From a checkpoint of a small mixture-of-experts model trained on Wikipedia: 7667 steps.
Below are experts of layer 9 (counted from 0) of a mixture-of-experts language model. Rows are named router (the router's row for the expert), gate (a neuron's input weights, with its number), up (a neuron's input weights, with its number) and show model dimensions 0-255. Each number is 128 + 32 x the weight over its row's rms, rounded and kept within 0 to 255.
Before each expert's rows: "comes after" lists some tokens at least twice as common just before its tokens as in all text; "gets" lists some tokens that make up at least twice as much of what it gets as of all text. This comes from a sample of Wikipedia text that the model never trained on. Tokens count by the router's weight.

# expert 9
comes after: ".", ".\"", ").", "s", "\".", " season"
gets: ".", "\n", ").", "\".", ".\"", " ."
router [135 166  97 151 107 103 123 110 138 112  83 152 130 156 138 125 139 139 118 125 179 211 142 123 158 152 103 136 150 116 138  74 116 142  82 130 134 153 117 187 106 133 167 145 140 120  87 148 130 155 130 128 109  75 128  95 131 112 147  96 214  54  95  71 137 145 121 164 123  83  94 167 130 117 162 177 127  84 163  99  57 151  89 107 162 151 127 114 189 201 132 164  83 108 135  98 111 153 137 127 121 116 145 102 142 148 146 155 100 138 108 158 124 117 212 105 176 107 141 184 132 125 103 166 117  49 123 205 173 161 145  81 108 173 189 138  76 111 156 121 109 151 127 182 139 131 111 112  81 140 104 139 146  75 142 177 111 112 109 141 142 170 136 157 105  88 125 108 161 187  96  75 162  84 103  97 190 139 150 162  97  95 100 136 119 119 134 145 159 194 153 146 134 143 123 128 123 138 125 145 124 103 103 141 101  64 104 107 141 138 159 113  74  32 147 119  85  92 156 104 161 204 148 149 135 143 113  86 190 116 162 116  53 145 143 134 115  74 132 167 114 117 174 157 142 117  70 106  53 134 148 102 121 136 111 151]
gate3 [ 86 137 126 117 123 203 121 134 131 130 125 115 115 124  95  92 120  62 117 111 123 134 163 131 117 148  28 186  83  99 176 121  84 148 124  90  89 143 125 101 103 156 162  11  96 130 147 129 143  92 110 170 104 112 105 154  87  77 128 111 162 139 130  80 147 165 133 138 199 162 120 170 118 116 137  98  93 161 130 127 135 143 137 153 107 158 115 189 211 147 123 145 166 125 137 128  82 123 149 130 119  95 141  66 133 134 111 101 139 116 118  83 130 119 170 102 156 106 106 131 116  62  83 183 180 135 125 105 133 161 148 139 178 135 160 163 158  96 116 114 180 170  77 149 165  95 108 100 158 103  84  83  98 100 164 131 126 169 110 188 141 124  84 116  92 111  79 112 175 119 136  98 132 106 154 148 106 107 130 140 190 100 104 111 132  64 105  80 133 130  85 126 159  92 139 145 148 136 133 134 185 141 136 136 106 127 101 140 169 169 104 128 119  89 102 108 131 120  42 154  39 124 183 106 143 149  71 135 133 117 126 181 133  96 136 112  74 137 134  68 124 159 120 148 123 162 238  93 126 196 143 120 147 131 147 108]
up3 [139 100 178 134  82 124 129 132 132 125 156 153 114 148 127 122  81 161 140  92 121 183 164 119  81  99 155 152 100 140  73 120 116  94 105 133  96 139 102 110 202 169 135 158 129  85  90  73  73 127 109 125 119 131 119 120 163 193 101 130  79 141 133 202 104 162 186 123 157  86 167 162 104 174 109 171 136 176 100 122 125  96 139 118 152 106 142  98  97  94 113 148 137  87 151 206 177 102 149 203 145 127 140 177 109 120 149 155  98  77 137 144 155 105 165  87  67 152 133 100 114 109 149 156 115 146 154  95  96 150  98  92  86 119 121 131 150 135  82 187  95  89 101 159 117 227 163 173 109 122 136 128 151  84  67 111 154  89 131 144 177 185 187  80  85 151  94 130  85 105 119 107 159 190 126 150  80 109 132 120  90 183 116 140  86 125 134 166 106 123 137  46  83 121 144 126  82 120 139  96 138 161 137 163 150 128 182 147 122 104  93 139 130 108 122 164 127 115 193  74 166 108 125 118 133 100 101  99 144 122 153 183 124 148 134  85 133 114  87 137 111 118  97  96 134  80  74 174 141 138  70 172 145 156 154  64]

# expert 17
comes after: ".", ":", ",", " (", "–", "′"
gets: "5", "1", "6", "3", "8", "0"
router [166 183  96  86  91 143 158  33 119  76  93 124 131 161 115 147 166 112 111 106 124 123 151 137  93 160 129 165 116 135 182 137 173 144 135  85 135 103 111 149 153 173 138 105 177  65 108 107 125 153 131 164  92 137 131 105 137 113 159  94 101 112  79 135  94 115 107 132 146  64 122 183  18 125  66 128 110 153  47 113 205 132 100 108 134 142 154 108 114 151 134 183 148 160 133 105  93 105 188 118 133  76  97 103 124 135 112  98 131 174  99 163 162 113  77 126 103 105 125 125 105 101 110  92 178  97 177 119 120 115 139 109 144 166  81 154 169 102 174 125 209 136 176 108 156 119 138  77 124 128 147 108 165 103 126 138 168 146 131 112 200 136  79 117 130 124 132 137  98 165 143 129  77 116  78 160 118 142 147  81 154 123 146 135 184  93 125 132  96 150 156  93 112 122 188 102 128 111 112  93 127 115 105 152 182 151 131 155 131  83 191 175 159 130 109  97 132 152 130 135 136 116  67  87 119 178  86  95  74 115  44 164  79 144 110  69 185  83 154  90 149 133 141 116 160 105 133 119 148 145 127 154 115 114  73 187]
gate4 [112 151  67 171  86 137 170 151  81 147 109 168  96 165 174  68 108 119 150 115 155 103  35 181 154  84  82 178 117 166 151 209 181 140 103 121 108  96 144 139 118 122 142 135  95 108 100 139 122 160  96 115 136 138 147  85 153  73 161 141 147 155 150 149 119 142 123 169 114 162 135  90 101 139 194 126  69 122 146 118 127  82  80 115  80 125  74 108 176  91  72 152 154 122 162 144 106 179 162  54 109 134  64 161 107  98 130 143 130 139 136 148 132 121 100 115 114  99  50 146 123 151 151  87 159  97  94 134 128  63 113 112 142 111 137 122  76 103  54 142 136  33 187  95 107 129 112 119 102 132  79 112 115 143 136 164 137 163 122 157 108 157 165 128  80 149  97 144 122  83 133 183 127 169 142  91  77 105 104 149 108 147 172  75 163 118 180 109 114 163  83 100  79  85 104 148 196 143 111 155 133 135 153  67 107 119 148 152 116 135  73 128 131 136 120 135  93 129 142 100 138 101 101  85 120 162  86 106 100 116 100 110 162 135 132 114 147  98 106 111 119  96 147 170 126  76 168  93  48  88 148 126 130  86 160 118]
up4 [164 128  64 154 137 169 154 133  58 200 119 132 159 132 183  59 164 155  99 142 109  99  99 123 195 126 106 119 135 173 167 135 152  92 140 157 164 109 150 136  88 126 129  98 160 139 118 146  79 139 172 139 174 153  99 116 180 117 127 113 140 196 146  42  97 108 142  93 170 117 142 139 146  89 127 149 158 167 143 128 101 113 138 166 115 143 154 122 117 184  32 136 145 149 135  49 113 103 175  95 142 174 163 125 183 134 101 157 146 134 160 138 136 175 163  56  71 104 164 131 144  59 117 142 161 146 118 111 122 101  92 124 104 142 156  96 153 136  54 126 126 130 109 157 168 131 104 137 141 117 119 140 152 170 163  55  93 104  89 200 111 117 136 152 151 157 127 134 110 125 139 128 116 121  73 137  87 116 104 146 129 164 116 127 140  85  58 115 125 170 102 180 118 127 104 101 152 143 109 137  94 130  84 140  86 135 111 110 148  72 135 135 137 157 136 130  61 143 134 128 126 146 154 111 146 176 111 105 135  95 108  93 198 186 119 198 148 103 160 159 118 141  98 126 105  84 184  82 202 188 101 111 160  68 113 131]

# expert 8
comes after: " the", " United", " a", "S", " New", " The"
gets: "th", " United", " two", " University", " American", " National"
router [128 117 110 116 104 180 143 108 140  97 146  56 157  98 127 151 144 128 116 111 130 127 195  95 172 112 117 152 119 148 133 112  95 136  83  83 135 151 175 123 126 128 114 157 147 123  96 148 104 151 172 184 137 170 139 135 165 117 122  86 177 142  88 165  74 112  98 154 148 104 175 178  95 186 153 108 141 183 103 163  89 133 137 141 132 128 166 126 159 105  70  98  73 188 139  99 140 163 141 161 154 145  70 179  82  76  86 118 133 154 141 104 161 131 125 148 127 124 130  98  62 137 128  83 217 141 106  96 135 166 132 140 205 101  50 178  84 104 133 108  93 100 135 155 113 165 151 123 176 107 127 123 148 123 139 163  66 125  97 103  82 171 171 143  75 125 114  93  87 136 153 141 111 150 161 177  90 158  36 123 144 116 127  98 143 142 136 114 105 156 118 101 103 157  92 206 163 185  56 188 166 110 115 107 129 135 178 165 128 128 108 122 182  98  96  83 118 158 148 124 121 131 119 101 129 112 153 154 101 123 104 104 116 129 133  88 109 107 150 111  91 117 176  49  54  83 163 122 178 159 106 114 100 103 115 159]
gate0 [ 83  69  90 141 112 143 161 108 178 136  93  86 147 107  89 197  98 108 133 131 182 124 121 100 162 124 173 115 165 146 198 114 148 141 117 113 100 139 100 103  79  90 198 116 114 148 198 122 119  84 135 149 115 148 129 101 158 108 119  75 129 100 100 104 171 185  74 145 153 108 138 150  97 109 162  82 132  93 167 139 148 135  98 112 142 106 105 118  76 109 125 142 129  85 166  93 170 125 156 139 110 104 142 113 124  84 139  87  50  92 175 129 173  70  70 140  68 102 116 128 130 112 127 117  95 128 105  98 102 123 160 110 109 165  79 117 120 100 163 106 140 114  86 146 136  64 143  43 125  76 120 158 125 106 112 101 154  84 135  96 200 126  87 156 143 135 138 105 120 133  86 162 109 152 110 170 113 113 135 102  77 106  87 117 194 108 158 115 123  89 167  89  58 110  83 177 162 186  92 111 103 116 124 125 170  98 189 127 171 173 111 125 119  82 143  95 155 150  96 187 145 127  76 106 162 118 182 142 134 146 147 109 105  90 105 132 153 107 139  82  75 145 133  79  92 111 108 122 147 135 201 148 172 164 191  96]
up0 [138 148 118 146 163 110  70 122 122 149 191 151 129  63 162 106  95 154  83 153  87 148 163  97 113  98 100 122  95 132 113 118 105 171 121 144 125 112  38 107 137 121 129 160  32 153  47 117 100 116 173 114 129 152 103 124 116 115 122 167 107 120 125 117 161 125 182  87 140 206 145 113 166 106 127 122 155 176 108 112 103 159 104 138  93 132 144 185 103 115 104 122  97  85 130 140 103 102 191 120 104 209 140 147 147 112  77 109 150 183 134 165 121 191  51 171 145 119 168 127  89 132 126  76 146 105 119 140 119 152 192 121 132 141 145  59 142 145 158 176  95 200  95 119 123 133 189 125 128 150 149 111  98 119 107 143 160 169 172 179 124 115  98 128 113 112 128 151 123 120 182 188 102 137 113 158 108 164  85 139 215 109 174 132 162 105 114 138 113 140 109 123 130  49 110 181 113 105 149  68 124 127 162 129 141 103 188 177 149 120 154 176 129 145 142 135 148 118 178 164 109 173 127 104 140  76 186 119 163 105 128 154 120 143 109 114 186 188 145 128 125  87 152 137 124  75 116 104 101 175 100 136  73 156 118  89]

# expert 3
comes after: " |", " on", ",", ":", "-", " in"
gets: " May", " January", " April", " November", " March", " August"
router [118  93 147 151 124  60  67 160 134 108  80 127 130 141 104 158 146 153 129 170 115 149 170 120  98 166 105 121  96 102  71  84 152 136 126 112 150 118 129 138 109 100 166  88  88  94 133 103 149 121 145 174 154 164 115 147  48 149 159 171 147  54 194 153 163 130 157 200  98 138 128 125  88 144 165 133 151  95 139 116 150 120 150 149 165 156  76 170 182 114 133 139  97 127 101 166 105 129 156 175 159 135 181 124 135  87 105 121  91  78 139 166 104 108  58 128  50 133 108 104 127 115 119 206 123 155  94 165 135  85 219 114 137 123 123 126 165 155 167 130 114 126  53  62  97 131 109 139 118 104 128 135 183  79 117 151 146 117  96 130 106 126 115  72 147 143 136 147 145 113  65 180  74 170  83 122  37 115 146  91 106  95 126  86 104  69 116 114 127  55 139 119 119  99  87 185 154 129 130 118 203 144 169 140  65 192 122 108 137 101 117 145 153 158 142 130 153 127  98 118 160 127 176 132 108 110 199 162 144 117 118 123 131 105 141 132 100 172 131  76  97 138 143 133 165 121 176 147 137 107 122 172  90 141 117 141]
gate1 [ 88 181 165  99 171 143 129 131  90 185 158 151  88 185  65 163 172 160 166 169 125 161 129  86 133 135  75 125 124 141 148 103 129 171 124 179 153 155 149 137 106 127 167 107 127 158 108 148 161  93 119 114 131 106 155 122 103 146 118 144 214 108 150 137 154 129 145 126 113 124 133 162 133 160 141 156 175 151 140  85 151 171 124 132 132 177 166 163 127 114 117  83 131 144 132 173 160 167 132 127 126 165 160 132 136 166 115 115 121 125 195 115  58 100 118 143 125 194 179 168 134 164 133 176  83 144 156 129 108 131 121 132 161 131 164 133  84  79  66 181 135 155 134  91 164 149 160  91 147  80 167  87 182  77 103 189  96 173 141 179 131  52 129 126 162 142 143 107 140 127 139 123  78 135 171 143 175 157 117  53 112 124 121  95 139 170 147 126 193 141  90 105 154 106 136  50 183 166 150  83 116 126 108 150 143 111 142 104 102 108 143 121 181  80 133 183 128 128 110 142 114 151 123 144 131 194 136 129 161 156 124 141 173 114 157 112 142 140  92 169 133 119  40 147 141 165 113  39 135 129  73 185 111 104  64  72]
up1 [140 162  50 172 145 171 135 109 184 131 181 136 100 118 142 143  95 136 120 100 150  91 132 119 135 155 180 153 143 131 150 146 182  84 155  90 115  96 108 121  84 143 132 142 134 127 117 134 122 183  94 123 119 131 119 175 134 159 147 111 110 184 110 120 129 144 159  72 134 117 180  85  97 114 118  97 160 106 158 122 124 153 109  52 105 100 104  83  69 138 116 139 171 104 166 108 125 149  59 145 160  77 124 116  52  96 132 113 145 153  53 151 103 150  90 112 183  65  66 118 122  62 151 121  97 112 129 123 152 121 114 142 114 160 150 113 160 106 190  82 127 138 156 119 140 116 138 125 112 163 122 175 126 114 145 123  94  68  90  98 151 116 155 167 126 163 133 137 164 127 120  98 144 136 109 115  67 120 158 114 183 137  78 160 196  98 142 111  53 107 212 108 110 149 103 109 123 122  91 161 158 120 142 126 175  74 155 127 144 122 138 110 132 143 145 154 134  60 133 137  67 156 160 161 120  68 147  58  82  73 126  95  83 100 146 188 161 142 171 105 140 131 160 157  81  95  81 107  56 114 153 167 135  92 191  87]

# expert 21
comes after: ",", " was", " is", " did", " are", " were"
gets: " and", " or", " also", " not", " but", " first"
router [151 158 121  80  94 155 115  79  94 118 126 158 131  68 124 132 150 119 118 155 149 130 131 127 152  98 179 157 131 112 102 190 120 154 116  94 101 161 115  91 144 119 128 108 145  69 105 145  93 128 137  95  93 110 145 155 192 139 107 135 162 151 137 161 168 174 134 133 123 138 161 103 118 127 182  96 152 113 103 126 111 167 171 120 122 176 167  84  78  63  72 125 170  63 134 151 118  84  85 156 147 109  72 147  95 190 169 151 120 109  91 164 151 145 144 125 101  61  76 150 137  69 138 157 125 147 144  86 151 165 116 114  64 146 152 126 151 114 130 124 153 119 150 116 189 101 100  99 139 174 121 111 146 125 167 106  93 136 133 132  43 196 116 120 101  96 189 117 180 211 109 108 111  98 112 186 153 118 109 163  92 119 114 145 143 186 122 193 167 136 143 110 125 155  95 133 132 106  65 103 157 115 176 183 182 161  99  90 109  98 109 123 104 135  80 125 115 118 154 130 164 177 120 134 108 164 158  99 163 169 170 162 176  95 119 176 107 163  30  86 128 155 138 143 119 107 176 110 112 102  97 142 176  66  91  92]
gate0 [143 171  44 187 145 100 145 112 166 130  86 131 149 110 158 134  86 120 120 161 115 151 107 161 145 146 140 120 171  75  52 139 105 103 151 127 154 130 162 132 186  86 114 133  76 115 111 195 112  77  99  99 158 148 170  55 180 105 126  72 134 118 168 154 117 133  90 167 117  83 122 177 157 162 129  98 107 141 159 101 122  78 142 124 131 156 177 185 134 143 109 191 157 147 170  97  34 126 105 113  93 123  54 119  83  98 158 126 153 114 144 123 108 158  85 160 112 143 174 142 191 160  93 140 184 111 195 139 190  71  92  96 145 120 142  81 120 122 176 150 131 108 110 180  92 113 137  81 141 193 169 128 156 112 154 115 110  58 156 127 155  91 158 134 135 124 105  85 173 133 107 132 105 172  96 118 114 118  77 134 151 142 168 109 122 141 113 168 138 168 151 190 142 150 141 149 125 112 158 179 117 165 137 121  75  54 169 157 118 177 131 107 127 114 160  90 153  99 163 150 113 140 136 142 118  94 142 114 122 149 144  59 118  92  85 155 121 138 159 197 132 127 179 109 148 145 123 131  90 140 126 183 116 139 159 145]
up0 [ 80 140 145  90 100 132 106 143 163 162 133 123  69 114 118  98 131 126 200  57 129  96 175  76 136 135 121 126  90  98 154 146 220  90 118 122 104 126 116 150 131 176 168 121 116 144 114  73  57 164  75 112 110 144 143 153  93 165 126 192 139 137 140 136 107 127 163  98 182 128 153  86 140  96 102 190 129 154 127 157 145 167  88 122  94 136  89  18  93 145  91 116  99 125  95 144 171 116 135  73 135 157 163 147 134 114  81 145 111 129 147 149 132 118 145 152 153 134 110 113 104 133 176  94  29 161 139  99 122 180 119 150 114 138 158 102 108 111  91 119 150 172 127 145 136 133 169 128 108 110 129 123  66 137 131 101 157 161 125 109 100 134 113  99  48 176 166 148 145 139 101  91 123 138 139 164 171 123 155 125 165 146 141 133 138 138  97 218  96 108 115 110 166 131 132  97 118 150 122  52 122 118 208 114 153 136  84 142 136  51 148 113 141 134 138 158 117 164  89 176 139 165 157 117 124 124 142 109  72 137 108 167 122 151 142 124 157 178 143  95 139  28 184 148 107  83  98 120 106 157  90  94 189 163 100  89]

# expert 0
comes after: "\n", "-", "|", " •", "″", "Personal"
gets: "-", "|", " •", " Location", " Born", " Date"
router [140 121 142 144 197  88 134 156 148 161 165  94 143 141 138 104 105 118 112 143  80  83 126 132 123  88  96 107 142 173  94 102  77  79 135 145 135 148 103 114 125 139 121 181 106 141 129 130 151 105 110 126 121 133 102  52 128 130  70 153  91 155 119 155  75  92 126 115  91 168 185 147 157  75  79 126  82  83 148 165 143 149  89 122 124  83 170 110  84 134 149  90 108  94 131 138 139 126 135 153 117 111 140 104 143 105 116 125 173 158 122 124 100 155 140 143 115 159 153 102 103 152 153 155 108 166  91 181  45 136 116 198  72 136  88 117 161 148 150 102 142 144 134 122 108 118 137 174 177 133 149 154  87 190 115  87 157 157 124 148 105 135 158 144 136 125 110 186 133 167 116  80  96 139 171 122 114 103 101 144 182 137 118 151 136 123 161 166  39 160 104 110 123 152 176 159  34  46  93  97 120 170 121 144 113 166 125 141 131 153 155 116 206 183 178 255  78 137 121 113 118  69 119 101 139 183 128 108 137 105 105  82 161 128 150 122 128 158 159 135 153 177  81 173 114 138  99 149  97 133 165 130  99  84 145 151]
gate3 [215 154 177  94 166 150 115 158 124 150 137 158 173 139 149  87 117 150 201  34 133  79 115 124 124  99  81 139  98  42 112 126 198 132 137 135 182 170  81 184 128 125 123 135 127 130  94 145 159 167 122 153 219 141 123  50 106  74 100  84 136 135 124 114 155 138 144 178  69 150 135  74  90  89 107 106 126 139 105 146 168 132 148  94 124 114 197 181 156  74 141 112 142 126 121 123  96 142 116 127  97  90 113 155 109 160 161 143 149 175 148  89 132  85 139 127  90 138 140 131 140  58 158 157 141 117 215 107 119 150 202 155 148 130 142 175 125 166 169 137 110 180  96 136 158 134 111 103 137 102  99  95 138  99  82 175 120 125 125 119  95 121  72 139 138 122 118 121 118 108 104 140 160 120 162 114 134 101 159 113 155 115 139 105 120 103 140 142 136 111 161 142 151 125  99 121 169 142 107 143  79  90 171 121 131 102  68  74 118  78 128 167  74 118 146 164 159 120 108 126 119  83  93  59 151 157 153 112 132 141 103 182 125 101 163 147 111 125 115  97  99 164 167  69 211 126 125  92  90 174 105 152 111 180 114  94]
up3 [ 79 128 119 180 142 179  89  76 124 100 104 159 103 122  79 162 169  98  83 104 176 186 119 160 149 169 105 128 124  98 153 133 126 119  92  96 105 124 149  98 157  94 171 127 158 137 135 111 121 140 160  48 109  74 142 183 123 199 142 132 141  95 123 150 104 145 173  93 157  90  77 159 167 161 130 167 138  82 169  92 116  68 165 141  77 121 113 170 140 173 112 120 120 103 123 131 180 165 188 148 172 178 102  90 119 109 118 173  96 101  93 183 152 143 150 133 130 105 119 122 173 128 129 146 114  90  92 110 170 130  84  59 176 148 100 148 108 107 167 155 138  90 132 118 150 175  74 158  58 163 159 112 152 112 203 121  92 182 131 110 132 143 155  87  86 130 164 123 119 132 121 122 175  87  92 142 147 140 126  79  65 148 132 161 132 135  76 128 115 124 150 141  93 138 125 106 112 144 153 148  98 112 158  86 154 103 170 142 130 117 132 110  91  70  65  98 135 113 203 108 131 151 174 189  81  59  84 116 100 166 127 115  91 174 142 127 129 106 112 160 122 105 139  89 107 122 143 113 119  16 169 119 125 128 109 140]

# expert 5
comes after: " of", ".", " on", " with", " to", " for"
gets: " the", " The", "'s", " his", "The", " their"
router [153 132 127 170 138 143 207 118 138  72 167 139 156 139 173 124 128  83 129 149 122 156 138 112 134 100 105  84   8  86 150 181 156 155 153 115 148 131 114 155 114 113 152 125 131  99 125 123 135 170  93  86  79 124 160 131  86 132  77 111 125 109 129 100 168 159 155 160  95 104  93  77 136 146 164 141 124 127 125 119  75 156 144 169 154 162 126 114 151 110 137 120 148 118 104 103 139 139  99  65 100 138 133  98 157 164 158 157 154  88 175 103 148 102 161 181 141 147 156 104 185 165 153 132 159 183 151  54 120 104 115 182 111 108 198 144 152 124 138 113 156 118 101 163 112 156 126 136 123  88 152 140  95 156 132 127 134  54 156 118  90 119 103 161 129  78 177  60 148  97  77 114 139 167 157 125  93 151 132 222 154 166 161 132 149 147 142  72 133  94 163 126 135 146 145 111 182 152 160 141 131 139 107 163  82  90  56 121 126 168  68 148  76 120 124 125 131 198 105 137 132 141 136 130  33  88 131 152 159  92 203 176 105 154 119 104  86  88 149 177 112  86  91 112 150 156 133 103 145 142 106 101  94 176 167  81]
gate0 [ 98 168 113 178 114  87  94 109 124 148 135 154 162 129 121 125 114  95 162  91  82  91 109 143  95 139  96  45 136 115 124 181 135  59 106 154 149 163 150  86  98 156 186  98 147 148 151 133 134 130  77 152  89 112 159 112 111  84  76 158  96  90  82 117 116 148 140 120  95  85 133 113 116 153  68 147 133 124 182 133 138 162 103 169 160 131 143 177 160 123 134 115 148 140 142 111 144 103 154 139 126 100 144  89 128 125 174 128 123 152 106 148 115 114 188 109 141 136  43  98  75 132 135 149 111  60 128 106 179 163  96 120  68  86 126  78  90 108 228 133  65 185 119 121 110 117 124 119 171 112 140  87  96 124  62 114 100 145 160 102  93 162 119 157 104  88 102 152 148 135 130  71 197  76 127 140 144 162 111 135 107 208 128 144 111 134  94 125 149 144 132 143 137 148 104 150  98  96 125 103 120 136 119 113  92 144 192 116 169  59 115 161 110 111 100  97 107 136 171 192 168 163 192 113 125 136 130  48 176 113 146 136 160 175 135 147 166 143 137 177 113  92 139 111  83 144  95 123 158 129 182 125 123 233 170 142]
up0 [ 88  96 161 124 142 108 129 161  88 151  96 100 136 143  99 121 140 135 148 166 151 163 162 135 135 116 130 170 122 144 139 154 192 131 134 130  83  93  77 195 167 121  75 157 161 113 123 173 148 109 120 115 156 161 131 101 131 123 132  93 182 153  92 188 165 136 150 106 133  96 115 164 106 154 180  52 163 224  87 140 154 101 144 148  90 116 145  73 110 160  97 125 134 151 152 165 165  66 135 115 167 206  87 101 127 131 173 138 119 133 168 139 157 100  67 137 143  81 147 185 144 178  91 121 112 112 114 151 185 100 141 120 175 116 118 110  94 112 103 130 102 112 162 124 126 158 191 180 101 120  91 117 145  97 166 125 180  52 107 132 169 127 189  96 122 125  95 120 113 117 215 180  49 185  92 124  83 102 118 110 159 103 170  47 147  81 155 104 141 140 123 114 128 118 127  98 187 110 116 135 143 121 137 163 109 144 148 145 154 157 106  57 146 120  98 134 149 133  84  94  98 107 136 124 134 147  68 194  95 104 123 109 136 175 112  88 138 137 113 148 200 125 108 104 139 162 142 149 129 161 102 115 145  70 117 174]

# expert 31
comes after: " \"", " (", "-", ":", "\"", " as"
gets: " \"", " (", " K", " C", " B", " T"
router [165 141 109 169 127 104 145 139 172 131 112 151 121  88 148 151 155 134 123 128 191 115  79 146  93 150  57 152 148 109 137  94 123  84 140  99 111  88  90  81 128 153 145 146 116 143 157 116 152  88 123 128 132 147 153 126 154 139 136 151 130  98 151 114 181 111 118  39 124  78 100 128 165 118  80  98 117 160 162 100  45 123 139 140 131 192  63 128 149 163 111 164 134  70 165 126 120  65 130 132 107 136 175 164 104 123 178  98 129 150  86  96  79 140 112 133 143 130 141 167 140 132 102 156 100  83 169 164 118 194 136 102 195 129 215 141 100 111 150 174 146 166  76 116 162 133 167 149 125   8 131 118 126 179  93 164 141 129 129 129 115  70 100 169 131 140  55 166 190 102 101  94 147 146 192 117 173 115 127 132 171 110 110 136  96 122  99 148 163 139 125 143 165 129  95  76 135 143  95 130 116 116 140 123  97  76 109  86 110 109 171 100 112  93 144 105 125 110 151 135 129 133 159 130 106  78 111 180 140 113 149 122 146 161 163  42 134 106 135 153  76 154 142  51 123  96 143  63 152 187  79 124 139 109  75 140]
gate0 [152  92 133 126  93 149 123 131 133 117 156 119 196 153 155 117 153 125 117  83 109 115 137  56 111 150  84  63 172 157 109 116  90 140 149 162 169 170 167 105 122 142  72 132 181 125 108 103 140 109 136 111 121 116 128 113 146 105  47 121 162 135 161  89 134 140 141  79 109 164 132 131 136 126 188 171 144 181 125 123 122 114 125 154 185 113 178 146 167  68 108  83 176 112 106 166 121 113 123 171 126 138 154 157 147 120 166 152 172 137 166  71 143 125 113  65  92 144 111 127  74 149 155 131 157 132 211 120 114 121 168 126  75 131 109 119  97 191 135 133 123  18 126 193 132 176  95 130 123 159 143  22 132 106 122 147  85 103 156 137  89  77  88 129 156 155 122 143  90 168 177  74 168 128 146 198 120 110 174  96 140 112 115 177  93 201  94  86 156 138 143 112 150 130  97  61 179 149 185 110 132 114 136 138 117 140  95 146  88 141 115 137 165  60 134 186 106 151 125 140 105 145 138  85  93 164  70 128 165 162 107 164  95 131 118 157 136 119 130  82  78 123 108  82 113 124 136  89 124 138 150 156 110 149 107 131]
up0 [170  87 114 191 194 104 152 129  89 102 110 140  81 169 144 131 166 199 140 111 120 102 168 159 154 139 112 165  83 114 111  99 109 120 153 188 172  39 120 143 176 114 106 111  95 211 130 190  76 105  77 157 121 154  76 124  95 102 122 165 108  99 118 137 107 150 150 132 113 136 132 107  47 158 122  87 145 190 163 128 115 117  90 171 123 121 136 109 146 172 120 115 120 155 136 184  81 115 118 145 134 106  89 113 127 165  61  91 160  63  65 149 130 136 122 164 174  63 126 130 160  66 114 106 120 171 155 133 157 136 113 111 169  79 145 148 120  92 119 143 172 172 166 154 109  92 173 163 114 117  78 180 157 148 117 115 142 156 126 112 126 166 139  94 109 102 110 129 170  54 112 169  73 106 122  82  94 136  95 164 106 150 148 142  73 102 126 146 139  79 113 157 125 154 118 141 157 153 117 126 173 110 133 160 143 176 150 156 142 136  89 138  50 181 115 130 179  88 147 100 162 136 111 113 120  99 163 132  76 140 139 100 133 163  91  71 122 108 190 129 145 102  96 166 154 143 132 138  79 114 125 128 194 148 137  82]

# expert 20
comes after: " |", " /", " 0", " 1", " 2", " 6"
gets: "–", " (", ".", " $", "\n", " 0"
router [ 95 143  95  95 135  70 112  74  92 102 131 130  77 112 135 163 114  65 129 130 106 112  99 177  99 110 161 123 154 133 105 124 154 119 194 141  75  69 124 145 122  90 151 150 113 133 118 136 102 120 108 121 147 166 211 142 106 143 147 176  84 117 150 130 163 165 112 188  65 128 126 146 144 161 122 132 128  34 142 148 130 148 138 145 121  90 102 130 142 178 111 163 117 120 140 147 117 108 112 135 116 152 149 179  88 117 135 145 186 148 154 178 132 151  87 117 144 163 167 113 140 122 129 157  90 107 120  95 138 151  86 145 166  83  93 104 133  71 147 118  95 118 170 133 144  86 172 102 129  90 121 172 133  81 134 135 114 131 140 129 118 143 144  89 168 103 170 140 110 184  47  15 115 172 164 104 162 113 115  72 151 135 124 124 125 149 130 142 113  97 194 171 104 118 148 121 100 141 139  85  86 197 110 117 139 121  58 129 137 129 172 101 100  72 120  56 126  88 153 139 181  90  66 138 138 117  90 159 112 148  87 105  64 101 144 128 190 110 221 153 134 103 144 160 103  99 180 136  91  78 112 153  65 142  97 106]
gate4 [ 72 157 121 130 104 154 142 115 107 172 124 154 122 185 203  88 116 115 125 115 154 143 163 163 164  79  95 140 146 137 140 100 123 129 150 187 113 136 122 149 161  85 101 141 125 175 131 186 111 163 127 145 171 169 146 164  88 134 143 205  81 145 118 151 126 121 157 152 116 177 107  78  96 107 104 153  93 112 139 138 129  75  45 132 136 157  37  90  99 169 108 137 115 141 107 139 143 171 125 165 114 112 135 153  88 188 153 114 151 186 119  92 112 106 144 121 201 114 115 110 163 100  78 137 113 220  98 103 142 112 184  79 144  89 169 161  87 142 128 129 127  72 136 177 121 148 168 128  64 113 130 149 108 166 124 119 145 178  78 186  87 109  84  87  96 110 135 140 140 135 110 135 122 164 143 125 140 187 150 118 102 157 159 115 158  95  66 157 188  86 125 177 143 148 149 136 140 186 124 113 167 155  78  65 125  65 164 101  68 123 109 157  89  82 134 148 124 182 119 131  96  97 102 156 139  86 159 113 127 119 179 180 159 176 122 112 115 134 170 125 119 103 125 116 138 146  99 106 118 113  84  59 139 112 152  82]
up4 [131 132 104 142 140 151 164 162  76  95 169 102 140  86 112 130 142 144 154 171 144 110 134 147  57 116 181 108 126 132 143 183 126  85 118 134  97 110  99 150 187 168 177 161 156 121 164 146 218 124  80 157 133 109 125 105 138 135 130 167 221  99 182 110 121 103  90 146 145 138 166 167 114  59 112 119  78 135 129 131 138 122 137 114 141 129 169 116  84  96 142  90 147 109 141  53 101 127 142 157 119 129 121 106  87 115  91  92 140 124 128 133 130  98 107 157  71 121 165 121  70 145 184  54 139  57 159  95  84 146 180 133 127 149 171 116 160  98 135 127 155 155  55 119 184 110  96 132 114 110 156 105 127 153 138 131 108 147  93 197 127 127 103 156 148 123 131 103 169 130 144 138  84 108  49  75 104  79  88 160 100  96 140  32 118 136 177 129  71 122 144 112 124 135 153  99  95  80 104 136 113 129 126  56 143 198 115 126 110 126  85 132 166 111 146 125 146 123 100  87 140 177  95 136 161 137 124 108  84  90 123 111 163  32 116  70 141 110 107 124 116 110 162 131 177  94 171 108 115 151 120 182 132  91  99 170]